Weights of a small mixture-of-experts language model, trained from scratch on English Wikipedia.
Size: vocabulary 13156, 30.3M parameters.
Experts: 128 experts in each of 6 layers, 64 SwiGLU neurons an expert, a sigmoid router.
Below are experts of layer 6 (counted from 0) of a mixture-of-experts language model. Rows are named router (the router's row for the expert), down (a neuron's output weights, with its number) and show model dimensions 0-159. Each number is 500 + 50 x the weight over its row's rms, rounded and kept within 0 to 999. Numbers have three digits each.
Before each expert's rows: "comes before" lists some tokens at least twice as common just after its tokens as in all text. This comes from a sample of Wikipedia text that the model never trained on. Tokens count by the router's weight.

# expert 21
comes before: "0", " |", "1", ".", "2", " m"
router:465475434566532598546592449627402516506512570529517544491467473478476479408589500502447467566522493467566457492475556575565524507511525528550472454494459592521442443579519420439517460513542494441543540553519501603492441546482556434514554498488526468518485472504583432530510475550492426553426461552495529567552433534510574472520495530517512497494473469495514475496586517581463509516587326509469545457612563533610503504532446474527512448540515449498431383489505490614529517479466555
down7:523476635500496480508535543484551443508481521537517495558496452486568512472483501452459494500610520500499555543404504509569454427478476402485497488434450523506585530566548484501576462391487490478512517516458447519581426473486508441534471491454413471473527476503501559407453550499482453462462488575450603517446534526556524549454568549589470474417516464498528408600488503599515513547498539466471464438598524571466497452547377525512445487579495460532560420467407507539476513507529679
down8:508527490444523491491438534507585509525514583404514471473510426496617464491477473470475620490512472455497526602503578588532454448534525543541598524422539465570540469484532485496526560506550510592506482523567603600515560476426449516501499536491478480440439537524568463419484460486436530513448495476529469446507535517556589509554531504470525518604449555474529517460476556545405487535417497513439505532476488508449434505464560435491403498464553585535525434424583619411608422531528466
down9:530511506448479571489476579347542527485614532476509582498589613473440600399467517461537503463542523440504529480561494449507464556437590500467502398562419499474502473327518533476402486451447435487499514500497321487592485487514471476483489528559570516546538512414535560544477526429530567441476518586473473476524488491556490508443510525591404491514511544522491490508502451444487510537528592501494490507531533515535478432484519477511513470441513551565461485566496494494515585521509563
down10:495462561458453506541550413488503586543604551483451573493489450526560539412483549470543502573353497465434546552500447544553484510486508532463481468482505554469507523404475606476549490439506464504527590493502562486479500486468430525560511464491432543496559573522491510534554488557550637405478520437504483536591508529544431514527578565513504388521544498497506563475524514469580436520509509439595442520562556500415513418489496508509646522567471480508515465534403433440466476470566570
down11:565460450549481505484524467576448535449528541493495483496474469463450558556457504496469553471487519479491585509541491442410544533561457504427575462505555455588545582500437493496566543532586550494513389454539519460509423572404474538421541485523525529586503468487494582441463543418566485502541471582566518473490402475532399479364495448495498423473515526532361454515532544492450558588397546495580536420534572484475473445508452536425494491460442484550466479472440485529398493556490441
down12:468458542459483493478520493448488481563478473565572472568453515479489362448514547494409546532464461517555464582497538564472516540458434503491460497510544534506457472561526398503425500525505587474494485438555572506544447490466533519547510518511561493422489532487535515450491517433514526492487469566489504499441563509493512490478520548570548447401463570468429484474615596423418456464513516442477381462568460474478428529681471509481626479559555469478519573522440447572416520591407521
down13:445612513535566577443562393496405419527488492396473469466528504560492514443461445447530479457451573497540558540455525557478409420543483512509497511464543540524527454441499539450473539544501412458525522539427567427536334498509480493505488500620603456402550453513494445426525566541501477524458418542435483422613524430518491448547490542540400501438489535451466413536545463489530466469462520515489522471504540381484474427504468520490497513459450597525531469522536546488542524491475519
down14:530446526445475548513383517464488454597465560502493559524466455566537499406446508465461499502483486557566518528525467543514477504443489549482553420521541469415520512538527559501409431455545447533506495579478507567450530636445569503500558490520483522461461488532532613510485523521487564604420604548467606515443539489542437542489570566413498463583511515508381511530482423433458595482532588472506509421488578430524455519552611517542526450549568546520501514493531542452480464572541447
down15:590498498431418568467485552509481477440542512575467571466428553513520510552529432422477483453563496501515498394497537537545501539504532463450525414521475477508502419434527520467519443454405459428523555572559491553540475499507481547562507494467582468653513524540526601506523527698540470571538469460527501532498511575503523440430541494501481429489415508474569573555457445557526397468466548464496471552524535543478432444508471415487433465581536538524448404510575522511472460504444530
down16:428437474532499582494494563467539613495505465579409506460453391514451644518466394522476519517483585539473530436486436522453571478515559487568518529504440457517484593506486521548520520524489513502526520479455523451536450589512441532597454467505463440493478549447381558523562418495501542476487465495535436557526515505504442483511494442504493533467615484446478610473454478572572534555543498477534433454430479381607541513446521497505537572469545538541543524505524506356459492545524576
down17:468530606546547516441565482461488393485497501427443500555635543474579466508400500500535564496509523415480597621496545494497476498449493538495445493493476557522549581488552539489552495491523547500421550506597548527467560480479580555504593494502608518387558457576548476508562425538470508413448554541509491563540587418487550509518478504416444522506537402524456549500448504521530587503502447472557419537542466504541483520522533430489430513471506520514482475581581493450456571504404547
down18:524479489537449495475513491421472510555466498535538477500485420564517585437509393584546560529609464497496485514504439544532503475581538481484548513557537517507403494517461470453372527532470509514564464574439474550437536482513492458467564494508497501503504595435512494560578498459520506589496578508468454547457527390455427517513399463505573519473603477518426508507526527565519592443433484568352447511415512449529503449556520660480506594436530534531499508479488445432434526514465447
down19:487553524454478539515462452551536470491471428569434519577545456463538544525443506550527546562544570512506606520518549560359528505470523484487495392518431523504471528466590561482437523540525464505545496560455528431542624574541486458575517515462567617513573454550473551611597513528523410515512493540530535476520549491561552524455489491496504588408437527422446437495498441542488481550487551438520541432567445360517532521533489515566516544424450475531520433556538536460531452511418523
down20:487542478445420484402544402549504465532503450408529528505531533474528448517417489505497456425507461406462509456545525502517513616527507414459526491406473470481519487525457494474496555563569515528440448475491466494535583482482498457506533578418488521504438555487536458507511502400520519491542467418466565511638492509405513561577414621472484502471462614545516456500470518491470451525459586586554510446598645443523525442457519554474574477475507451556457467548476544436522436420544466
down21:459539441581512506494556417534487498450587453477434516509508513563516484501412474548483472533487399527439377494486500474459586425482546634603538489444414541511506448497462357494477496532541477521471456503476522511531544490499655501438403469515462596548494583479483447529462465497477545524476568423527499529447443577546513410553554530555532489543460502566527491482498467461473557550484532517503540432488470443529463489481482439406514492518498499599475423437514431554365503518426477
down22:429576484453414485463578565447468470466548402529545537431545513576565513536395490627530462539473498508418425559440495491470513512502476453518414546505574535498409547451472535425484489427521503495534532510488398463456471560560521594524501488396499458439537568421460373465503553560518479516508557558544496469456524510491558534450501552518496518444542396541540469460499463465473507535464590530520489575506447606539477467549486525448592515459418449491464448613533538537584539482522470
down23:457504543485587571383480516548359550455525500533456522546459501539568517494466599613562529501452483477445519488499432595597539459439482486523444508499494543491478534478544416455561569496504452463490530430512492542517544423471533585586557528466473465502522524539481486524528412507410521506541493496480519605526480517424465540485480494561465455527486501458479508393493515488410455543554495534518580475581586530547409477562556539490545413442564543427481450541470509565466413425447627
down24:439473458464511505496525597460453501484481492516528518510555494402454453494602515531517469581526527448453542480506536475504494513513372511522469558413555453433536493512465478522502528465449430515671476501530386537480495417476539482613458489540541532495573494476498540460447562382539502519485606438533452556550433431496491534479441389551523567456481444468465453566452568605560406562465536440565486561435543543463462461496503527482562414517475566469576485512553488548512421461490497
down25:600537460509407514493456557463479491514538445608447507502493532572450463452455392550441577467531517510583506505475439558508500508549560562513564396524423478557553420497642569473431521487502488461472481583515397513534525478530396440462523595491531486528514559534545451384449436483484532479460496462502491498507431488474494461517484478542491480477589483568495483520446516570509562554596572439450594533509446477402449535440546458481435473457560485505405538464552499468548522515460403
down26:504463488531561466485444504519562467493574530507538535515648553505483538509466520439472459472456454478547439439514482470477474558460435537489532525558568500500564464454577507384546509479548424609523536521499594494489474534533448626550499456508530546547565474465439530493533609572565519475535495511533533426446532477521541398539458571568516434425515578450521582494600551439506438462583468442540540510603488489497436439422450558413545539541437489486491435571552534534596483549507481
down27:539432479451505456591477666511513536510487535499462498470533476482506495541546524488484528447505454394528552502494496423469522480456491436402471499546552492545440442500467528514509500446504467556520535553540385420558553563524480607524480512425466497462587527511533585516502391562552390490520412449520471546560444490427439515459523498553586586516421609423545496542521561446330528431527507504394501514498461490478509519556453504454534568541488478465496443502495434508520469474533427
down28:442514489459407438487404513538474506494462421500508485553487452490500492456479479465447544523418563392542457411447458475402479477444480468593455403370488514525430496515476465537487449481446499424563466474485495497521392525495432440514487410541499468533508525456511544481483478565544536581533565545469430609508528477463539472368414584496493527526476528582573438446421473490539525435500525499461514574505419392497519490450487504458531451613428531403496490501578477479521497455419519
down29:508554540582476499437475502625461590574386458550540528526546511486395514466549446549529492518469485536408430388477415478536495479571464489484518492526507554418417489421456500464466506470438533477487484481568462539509509478609517502510522615582425424558373491458510488471516414457466578488541408474540462497524537527460512486466453478483524529476493479507524594512557439543481491498566527473499570611461529448443481521498436520519543448527534438437502554550442422460384549509541411
down30:420477538499505605460558429506426483535425452510420466500557528452441514440489565525533432488519451543416496444523458441561497506578566562517439521447582485447550439434579514442479473475518560441421467424578504471545540500538478493535573570538476465479520515551542455476469555527558516563480377520476430456521512565506539419487369486459550537506494486390553494532539516408465455502591461505485476438402500505419504520448504518580465476534530591536408430492506440460554567420534466
down31:426551483458557472457511528523502484521464609465520582521630517460486472404469567479583481506464456473454485568530462515511448427499434526441537550494559554454468479490529464543466507506503611431524482442507488463565502533490509545485598542518479471490420476439586540458486480491525507476562564543565430469406509468507493579393533468582508579448466516463473462414556484475521479543554599454557522533477477509517612505396500568506511524384405498483545529438568432488450479602615466
down32:491519535514558454469544566475522579599529533426498449491512490447433478437441428442422534491521466497452551511386428465485569460593524483574470485469477530526468469520533543449430425457491499422407651462579449473484546463461518595473522481454492568396489529519533575500438405450581521554552478465553502395586454534465478522546523411432502429557564436449486558465469477474534438528463367509509519543531506496553491531492474479483536515553527493417478546507553419527509446475506432
down33:482492479514426468488524377523501545477620526432610572484512465477466548441498524450518462549522490513506509562507541512529451553497487563453609436502448480459510544480523554521549592491493461493546466518481564491501495482503506552467656492490486426543594452469491439515517446401422446517462479437435521585457526457488490475537506537564597486534406521366520443489536559442528533540476408470597384431485552536520514476544525555514574563600522462575556507423552502455456540533466520
down34:536534550494422463422404467507548469480357554507443456474548494474488472603517519427523415408487494530526430581504636529520522465452469546557521501473502448519480457446496462528532572593467490436497461561433476438418494505521552417421485497526542387516477474486556504490445512425482396540467449427481520437360568416514467565526495529505484521500540522507503577432495518565448481531473490523451533456533537535474494499481472479452475457406497479519506488491556494568513474452666587
down35:523507469431566493514460534588477519500449484523500488538376521459455499493564485560474550547564392562449506393577579509487492516534532550519482621425526422564511480467421572464544479530504474428453496458430542549470560505462434432494573513521579484480462487503529521406497541385510478476553456481512447607551441559437497514588515454492476453544469436498489547426540485471500511437501538500560473369416583402462495520534555570523544476485416516567586439476492557467491556443527536
down36:567456408553563502562536445521506507491394402552489531429502526551480571511468543427513467527479504461473532525536379484479456407542439492470490412538504548454435451441501534526436504528458491486566535513476484573427411494535423480554493443481437502462483499541480553551484559496415521456529504491532468518512500506558414401516450499414541533446439520474505542468498485429464514476646518488503486463525568465526486411464385472373670398516529453557486501446578519497467516507546469
down37:464437545505502530553484461448394528434553496464552450531544521577488491453532564485523565547515441444486532523556532455525427565500523474455522535542410484553622461494509521474501504493524502483442527501458602529560476454452512478553561483576573532593467435488535474496471511514514533557576448479531498474532470389549474507504539555539488463450477553483467452526470486565497602446500614474563508371573536407398542585520475518580559522632442545482488344464576502491511558512470539
down38:459525444453518504494492463484528440420442457501508523551515428452545566548431514590391493530506524434518532634534474544451478435508465454543471499556439491510477455434521508540482574492508448510420484592573484475496522537440460476440544551500542510547506488444431398548549574564497537526446494560445553512568517457362506406515428543498497514532579452476508517404555601541486449586478578508451507510481495517527473447529632440529538370523501631507482539555457502519543454532532460
down39:524475465482568583560459475546516525659496431516466415549530533550523406517453497427494540531496413547492474487568456499459514500452412501554521587412507537629541489506480469480520561471442445497544510562591492468403550549505531459510489438444438541455570384548416458514448566510519496498468525400484480519546469535546414495534435500442562489461409498478514442525462535495520556529485482580440501509609454472417547436483564607562555455444513529480513511551504527475475509424507583
down40:597576568457537547475407460499455513508459541499468432435496403559559512510583477542560454490465490621578429490557563505479534495489506441549496527510465463502418541532544397527583489511486469422497517466502479526420488462488442501584450511494364527527437485544448467514403451407453459527495491482515433550500463536535517585502404473536428553585454506485419495512482348538488558511490501581467506480506475487542536517485479608459478457540401544529472466618459555481485576456497504
down41:507554450520460579396493437517433488420519425528579523463459569520538457487473533401524444546428445525533592513522443446473510439487528525508424510544456532433510542478555585528500490524523440547480422553535530492509418577467488500433577396566451547559478466558497524520608538502515552531583474439449455553458509549493455405467437539500469528487529540427590529448551469426504484476418525529557523540533504393481583524506504382546398578428569538446481544503483543563480572489486533
down42:465536464590426512409423493459429418510487535574586455477536405524528472494431498533411630454460546434464498407569538471486488517534559520460408458581515512508540514607499511513479517485481530572449499564481502390538430540491457469478404461517513514602495537507550465483523498515468519526525463539468500489465610464460409439426434515409536531438549474504552605511577495572527485478533522504480473415536477456425514462499524502556528471566559398464482441447447484410569444480545473
down43:400580466474529476482500536486407490498474517456501456565492504506557526417471519515469502552492430534438555464480403490499476566551556507561434525496528544466437487446446433526495569378526492559504425570425603474545477386532523420472478451501507480581584437541461454555449462473487470487463570458437551540533410562664535482433468571495481469487417520501404471497531464499485501468492503431490477588441429481411537498459527534548521560534539615543460576491525520506530430584516508
down44:528598501510574495491492498513509471507466528490534565442481454551487499550494485599463422465516430459429355613450490399519529471501434514489534561570560540464501482510529493502506519518454461447562497449494497506439594479586555444456399577457499594500435481545488487465490603586451590558521560469595535508540463568547577476429500467497580527449437467469467521502453488450527512435490569521504410564530558450515418457490443602491559504418497561571449552509530511558557425466464538
down45:562478438461542403512432514582561427498435518513569620501445646589545507398471401453435546556477492513554574496509516438528502554478507523420541454435475536451505473421584459556464439462493454495553527561553383396499536557486565428488553535505452503527517423577581584460460466448470518492533561490524543482569468521530506488435476516530481532482507508628516459527524568532478416520519449540518523493515460520505535469469427497486573468475569513501564506581459506421505581442493499
down46:547533519519524522500454554412559455516473537439495501499567419501622484343495474529479499531490449501487513555580500461557485513546501465585497542624470491526498494510594514441351472479547477552523471558513462476554501491491435553488443465477511529548615560522480553534511526530456477523404471440467533469547522552486544451420454559506478547566483413490452514480502555531512488540635533551555509549535495539504520418556531345514505601567532525484477502546513442538556516496595395
down47:513438529442439436572516562521503472511529550511391519577509424478513443455459492527521393576542614546513522513508561565398501498482557487581535494493549452509498453602474437503505479533456499595396385499469475498443559454514477533539400602497493483595482494530439461525469435434590431470464508484492471528559598467543394471377505518471501420533480473524515425450510435423517517472541398490464471538504486505499496491569507509554514557437521469573497489543409487564503452558435534